{
  "n_layer": 9,
  "d_model": 384,
  "n_experts": 16,
  "experts_per_token": 3,
  "d_expert": 160,
  "d_shared_expert": 0,
  "activation": "swiglu",
  "moe_layers": [2, 3, 4, 5, 6, 7, 8],
  "router_score": "softmax",
  "normalize_top_k": false,
  "routed_scale": 2.04,
  "balance_loss": 0.00486,
  "balance_bias": false,
  "router_z_loss": 0.0001,
  "init_std_router": 0.0187,
  "lr_router": 0.000544,
  "vocab_size": 48085,
  "norm": "rmsnorm",
  "norm_eps": 1e-05,
  "tie_embeddings": false,
  "optimizer": "soap_variant",
  "lr": 0.00337,
  "beta1": 0.95,
  "beta2": 0.98,
  "batch_tokens": [32768, 65536],
  "seq_len": 1024,
  "train_tokens": 283300000,
  "steps": 5932,
  "dataset": "wikipedia_en"
}
Below are experts of layer 5 (counted from 0) of a mixture-of-experts language model. Rows are named router (the router's row for the expert), down (a neuron's output weights, with its number) and show model dimensions 256-383. Each number is 500 + 25 x the weight over its row's rms, rounded and kept within 0 to 999. Numbers have three digits each.
After each expert's rows: "raises" lists some tokens whose logits its average output raises strongly, later layers aside; "comes before" lists some tokens at least twice as common just after its tokens as in all text. This comes from a sample of Wikipedia text that the model never trained on. Tokens count by the router's weight.

# expert 4
router:483496535453484527492479491492493478470522528518539484475506513480539510478533556481512516540508489467470493471494552458449510478506515475499456511528488477493504526463509530468508478485504501462479482510485497485489480481524453534508516470483547524495492488519491491528485531471496481525498490506486465456497487493460552489486511509482478500505456529463524479493522482503532530479483
down0:562517480565529541506493509480474512489490509470492511493476495537512529524514526519544474492479497498525476516478544462489507524480464525489528511506515505523530507475532503488511497471485535511486491511469489536513500524505501485513490459505560478479497484518494552495521511531498463500484505500457481514460528452548488498525515524498548442480467489497468457461499481546493463479484
down1:516515534483513481461509471508503501520498477486484465467515511510496486476539533492453517477492450516487495496453521469543513511493478499489497457500504526455519505496535530468509529549534485485526511454466452499533493513505468492529520560512503464462520519486512533502497487485485516523522496490536469493525483498488507484466558478518513529495498466550508500463480490558477479510471
down2:535522486524528461482516486454499527494503492515518500498497532550516478512507517477470515504474487472511500535508371483492459515488518471537510504482516521488546489473509504495483476511468488532491503506515465530500496502524465455482474476476483559475504486508543502458540499545492468518498523555489471491519509554516443475477469513479541480565503497490497498494522519489478505476502
down3:470497468488472535523512493526511471511524509505485483519501502484466548519497535468480551468511483497502505423468602499514473479502489495502535503528519516503513518529541525491480519532496492491507533497483489478483540541503481505502472479502479509483514478483545518483449485474492440503503529545537487526499510474472508514525550529484521479526509459474518510502512542499485527508493
down4:484459513477561465502474539509517480500468512493477521472430505478478517499507487545529475483517480497510475519459526536526505453503559495545502483473486493475486508460484514550486509494500500520472518480499494493509514535477509510500484477465521547504491492501491473542500521485477517489506505484492545503546534455494492475490474489459492512472450528481497486448500492503491454527545
raises: " the", " a", " one"
comes before: " the", " a", " his", " to", " he", " it"

# expert 0
router:519503506482496498497463437523463511514494533520521485537460510511521499498523528497518475520502490502490498467497498508492541526542522504489508529514496500537528518455493490519509520521499533507487496519506491472456483469541535470491510508503531553477510495532477503516487525454534526517514545520543484528445529505449521489511477519480488493488465542499463509509517480510533509504442
down0:552503501531513532520508497486531502490482494497479502511501515521508517468502513498531484511484457510515499517459525478514526519497460485518503489492520473481498513470507510504495520514496513542512502507434494502498510479538514477494491494506509513494521508545502534511508524569513534488503515534505499513497525473517511470506516535529552464496498483524486478469490482529521451476434
down1:511517522508510506474490478488480457511483498512491491450500497466481533485524506474459527494487495503477496495492591481506507469485511473495512489516451503476508457494514491482470495523537475524511489485473471510530535502464467501516499547460521468482514478498518538490479477479473519526565516503509463485518500504455502490514535492510509517493466449525496472479501468539477488511463
down2:523493493514497469502522514464492526487525478501530504501508521529476471527502480493462498484505510468523483535512369500491478532486503514498489506510538532464503478503498491513488458524454484510507510499476491518485479482503475473499495493479485560500510495467553510492562507539490492520521513519485502465476481532523485492487492500462532486562519518510491526492527492490505511475497
down3:492504470502477515538504509526510512535531525486497526524530491478494504489503543471471568460508496525522539483461634476490488492531471487495532499509508524502493504546538499536474491521503487522498492501513515492488504545515513515503498471519497496470519487482519501487475513476492464516493504543518512559466519474475491508514575528497513496538499442460506497539524524512528511513487
down4:458461511523550479494521513494499456468482512474484527471455515466483490467510556525491497508516521483480527490519557543511509486519552487509551484518465499493497511460486526539503508468520518463494491514513476466511545540495486523513486494461529532479503492502494478541513510503468505535509506469526509528523550517470503509509483474456502520497489491524464491446488440484462477546475
raises: "\n", " |", "-", " \"", ",", " ("
comes before: "\n", "|", "-", "==", " The", "The"

# expert 15
router:514501498475511505504471480484492465472532536507529523510493526519515498499517491516538461507511460488474508482494523513471501513499528456453483499546539467492488508529487459523530516473523519488480497511503530445483454489534512491492489480489528534480513467547481550541466520446501501559474515489503495487471531448479493520507480525480490497518474514489495493533518472490525507518483
down0:534522476521526523536500489466490528483473494488468513498498527537477517494488503528532500463485491481524514522474536483516474506476499505520510514493505497521466514489523530504489488484518489558488512516454485512471518501499508454488467489504509492480535480559501537478520497546501462449515512501509493521499524444521521451492502515512516472502507476471493463461472496553503477484487
down1:495505531531502471469484444504485463516473468478468471445490514524492532508559482485509488452526478511457484524429551490517538447505492463496518507501485524434536515506474518487521514490535521521500516489494462553512510475493484481508458512507521464464514487536513579510467478489504475520529489494500501465523486511510497515493520467514490522514485435544477478486493480516483512519510
down2:509521484535503496532506490476499505492524485527529495504478514541471490518507468490467474483469495478531506535509397484475417554475534463525486483479517521456505487482494519494483486503495490509524517495467506536501480486494490504517488498482486539518555497492518494499536517544525501515497513493488485482473476527505523462504520465472488435529542523483473496515491513516519498482457
down3:504462473515482521481491534534482504535503514446529515502499513473470519480512521481457528476476470518507489490469595498498490509511466511481511503508514512484520544547558487514472459506482497484508518527501510489481538539536538543492507521529507491453483492490531514453465522485544478534503453506523511550453488488498501508498570529487491508515506441450534498519522509488526524535491
down4:463425511487509470498529498490503518445485494482497516458481488478505484488522525526533514470509507496531480509479520523505524474508540476509528486529491470446494508483517551548475514474493487460509485499517504433506550499468483537486502506474523489498485512529481449521532508492467481481561504490537537521508510518474473493483491466464503508479470526469487516446459443496466516521470
raises: "\n", " The", " In", " |", " It", " and"
comes before: "\n", " The", " He", " In", " It", " which"

# expert 5
router:491502469442477488545501476511507457504514484531546542479448494511499513485485528475528505504478494487486481472504524491519509530498523464484478515489528463480511520487478477513509503518487531504475467497507530451479472501534489486512528462487499517468515499480480511552500545472489500535502531524532487484462528461477515490503508503499519464511446556506511480512524467506534488504476
down0:534524517536513511494504518467501524526497496473495501519498514525473536506505532522524490493484488519507532541450524494480522531447476528525472508497537484517478500494489530471532499483500510521497513522485503519499508487496494452484483494516506474534547485553527517504489535524502516479506522509491481522467516464513528476513490512531517460487456475494486508485498486535511449498467
down1:476506538502481496452494466513494489511490506482483459454514509496494476490524456482480509458478486498517494504470529483493527464507524480530500468474452514467543504462498491470505501496521513556504466515471457557522521482484458484489488530505524482451531521513498570453530466489505508515560465500517464498537504515455461508481525469472477516495457444550485453489494479520525501527476
down2:516521496544527494517488474461492484494548492541517523509476507537462479524524467513473482498467519463539475539513405494491447536485479474477480524466524534433515477460507492547483472533492470530531509497473472487480519494492454434490512466464498527485535501504523496505563507542493480538501530511489505495486480525497486481489510503471526462527512485502484497519523499483479533466511
down3:498511492503473538527521504534517505540518527491500534519526501460520513496515552492477535478498498533474499486480635517493496508546472515485516490498500518463488523510528488491457478503486484512536464489503503472485490559501530503511494501524516504435482494534497505498475529514501487545510495515530504542476476467504482527503593519508491499538526438462525492517512520496494511510498
down4:495454509515520466523523549499496461506473502471499484443470499497492486498492532530509520501518527495496523492487522565505536492472575510520561471484468479479521521476489535537515504484517508478493506499524464463499516502484484527494524492487533494525516477494488451547490517486480524502513467514481539513509519524494496483464502490487482506475472487492490532463481457485458484556466
raises: "\n", " The", " |", " In", " A", " \""
comes before: "\n", " ", " 0", " 1", " 2", " 3"

# expert 1
router:505510531464512515506475526505475468470515526507530474486487496492505507444506536515495489514500508480480509469496571504500474516471525433502444515537525460461538517478468472509530487474525534499465477502516496507489506466546490456502513468453557518529515468509458528548447536461492484533476492527512491499484501460493520523510493516491453469544450516490507479494519481486490501493476
down0:541529482518516533493510498457500524500478491500465516492480511533527477497539497514512480482485496479483483550498510494487512532494500486524522529529528496506487518505502518511524507511513519518490487481518492507479485470519460465496516524522519502537514498530504539482505543502524509484526515517479496515421536473476543526522491508502511454486498463483489495470518490560545471469515
down1:516498513479493508477498431521473492518477504475479475421518521499502518494571477486488523467483505538477502521451554462527489479461528480508477494516469527490528507514547551511491530528531453516542483475456474555547517489489509492498481515526549506454528477535481533527493490459491517497570502485489469479518488532480499517514528475507511494532472481498497488476491511532489538523486
down2:515539501530553487488504488450504510502487493526536512487481525512510495507496466469496509470483521468512488503495387526510473515504491496512470512476550535492512511491529472529496472542503495489484538503482497527479516473500490489458493476490473565509523522500551500514518527530516477508489470494481461490467451494495518467498496471479524451589535508457504485478496531484513491494502
down3:514529483513473509524507521525511518491505519457521495512511484486472554515489522487460522453495515544541543468473603489497500522534498517510532506507529546498529501539536468493492499514495475483537502523522494470478529538515495529521506500497488487451518485496498510467487502463479468504503478540525507539486454480507490507499564532530497478533492448485504499520518522479531540521492
down4:469479500458538474520488498495513465481500497492493500472467495508516486459506516518521476540525481503512499491475543545465517467491562512520534479479463473468493499473468537520484498492526508497503507481518454465510494506470501518506516484450501518517493482519543455532509496463483537487509517515501519509524530501526537486493493496498522497477487484496539517463490463519487527519498
raises: " across", " in", " present"
comes before: "-", ",", "|", " (", "'s", ";"

# expert 3
router:485515572471516487492465510518495513495518511489547533501470493485538509443522536510505504515536522484477507505480544512483490509518497456499480532531490454477502494506478476528541466486529541534486461517555519487486496448533483461475501503445539513529499481525463528536458517463493504513479506505536439475512507476504536525535499513503483465528459516525478499495515483487510518463466
down0:572552494524523547499500525476483509511480482517503519502498500528537478484538511537536478480500473480471483540487516478518487515480493525537450513496507503532515535505501519519516489510502524528487482503486505499474486506509489461513533468527538499502507547516478513489525521504493480472525530533484497504466490487548515501509515526522524454498498500514494469462496508553519427476456
down1:487504518511525471475480475532513488543469475514463474472489535492454529497569468482439521475471454542477494487442574512511522491473495493499511503493464532448532503512481511478481524510530442502507500460452467536526501502463494472508511517476542474482502483523499527504458485489496496510556505502525486492519471486480502482503553475504494516499482465510491495486498484526506510481491
down2:513518461502525476519512521469465518504507537504496502508478518543470513487507488500458495499487493424515512473508409486513444545483529475499477494475549509471480501474516501496463442527518495482493503479486513495513490473518485476514515494479479554498526502501540507501529511528485514501497475496497481480464457531506451490486500487498491437543487535474450511516503514516516506453509
down3:500505485463490495518504498493500477515526505465495518501478490500486518485502540465430529473488495506519521476459580497495473521535492504476515513535515507482495523541504489505486500505491462497511493532506504485484528549512510525514478504522498519495490486503526529464464501491488472516476482573514495532505465503510504490517539505503533507507507454441547509486520545487487510516499
down4:492486529499500462527528493489502485474479493455504504442512506442508500505514550510499489488522497505523514489482565530520497493501569465509549503480467545486526509456481529542511517489508507472518537488534483439547530511449490536523464504500508525496502481505491472528515496522468521486519513485522540499482490518488485508469494481486519507473485502475510478501473468509455468530496
raises: "==", "The", "\n", "-", "In", "==="
comes before: "-", "|", "\n", "==", "The", "==="

# expert 8
router:494529547476497531522442488520456484471540481510530498490499478511533487485494532524502500541521500478497509462474535480504509484480521458513483506509527470500502503447492495489532494458518528483468483540487501488497489494543491511513518486456534524530511484519478493508470545469521486548469486538513495484475539477507499487509470510479482477507473511458533507481497498475516519484501
down0:515497503546508525510481496451518493470479473478488505510492519505513506490498526516504473477502472538549479520484516488492489526468466509534500498477506496484518501489506536484531478519527507546470491540480473505472482477540507477496496473544508501519526489553499520518502519523512465478497527501498514500472531454514502427492469530495518446490464505511496474480481496534528465484446
down1:512510514503498517469486493476470485537473483491484491485495534492503507490524510455463511473488453511498513492440513497552508472476492476519507488533484552485471511490510534470489480557505484505486503495478459527553515492492482510469519541502533456465529483488512543504473512516495515526565464500531484474526484528485500476493548492514514519495449479536472535454523463540502498530483
down2:522495465531551477489524500460466541491478496497547482514508499531487482528516481511470495487456528452523499525515392503491453527482482502524479509501547535486551514478485508504470466516483493532507481500502497517510489486530484464482496466486477562478530493501562509494558514516483490473503521527492447478493498519507487476478457505487529473588502523508477483504519504479506515468477
down3:456507494508480510525505522530523503531507504486506502495520500456511519491516543485473512449479481527510497473471593521494465508492473511513539509524500485500491520549532487500500467538509482527502503507502478487470489532538496491510494473497467501476497516479539543461459464496498445556486523526511501549533496472495482512515559542494492470541521450473522517512519569503512567517492
down4:477478529499514509520499510513526455472457488495495488449481472493478503493541544515554495496524501531508489519473507517521500447521540509500538510519485477498514501470461506530504509487499509476472553490517480477526529487474514536478488499464532509506482489505479438526552459487488500514494491500545561503496559494467478524473479497492500499484489502498470500497493474478477471536532
raises: " the", " a", ","
comes before: " the", " a", " his", "th", " their", " her"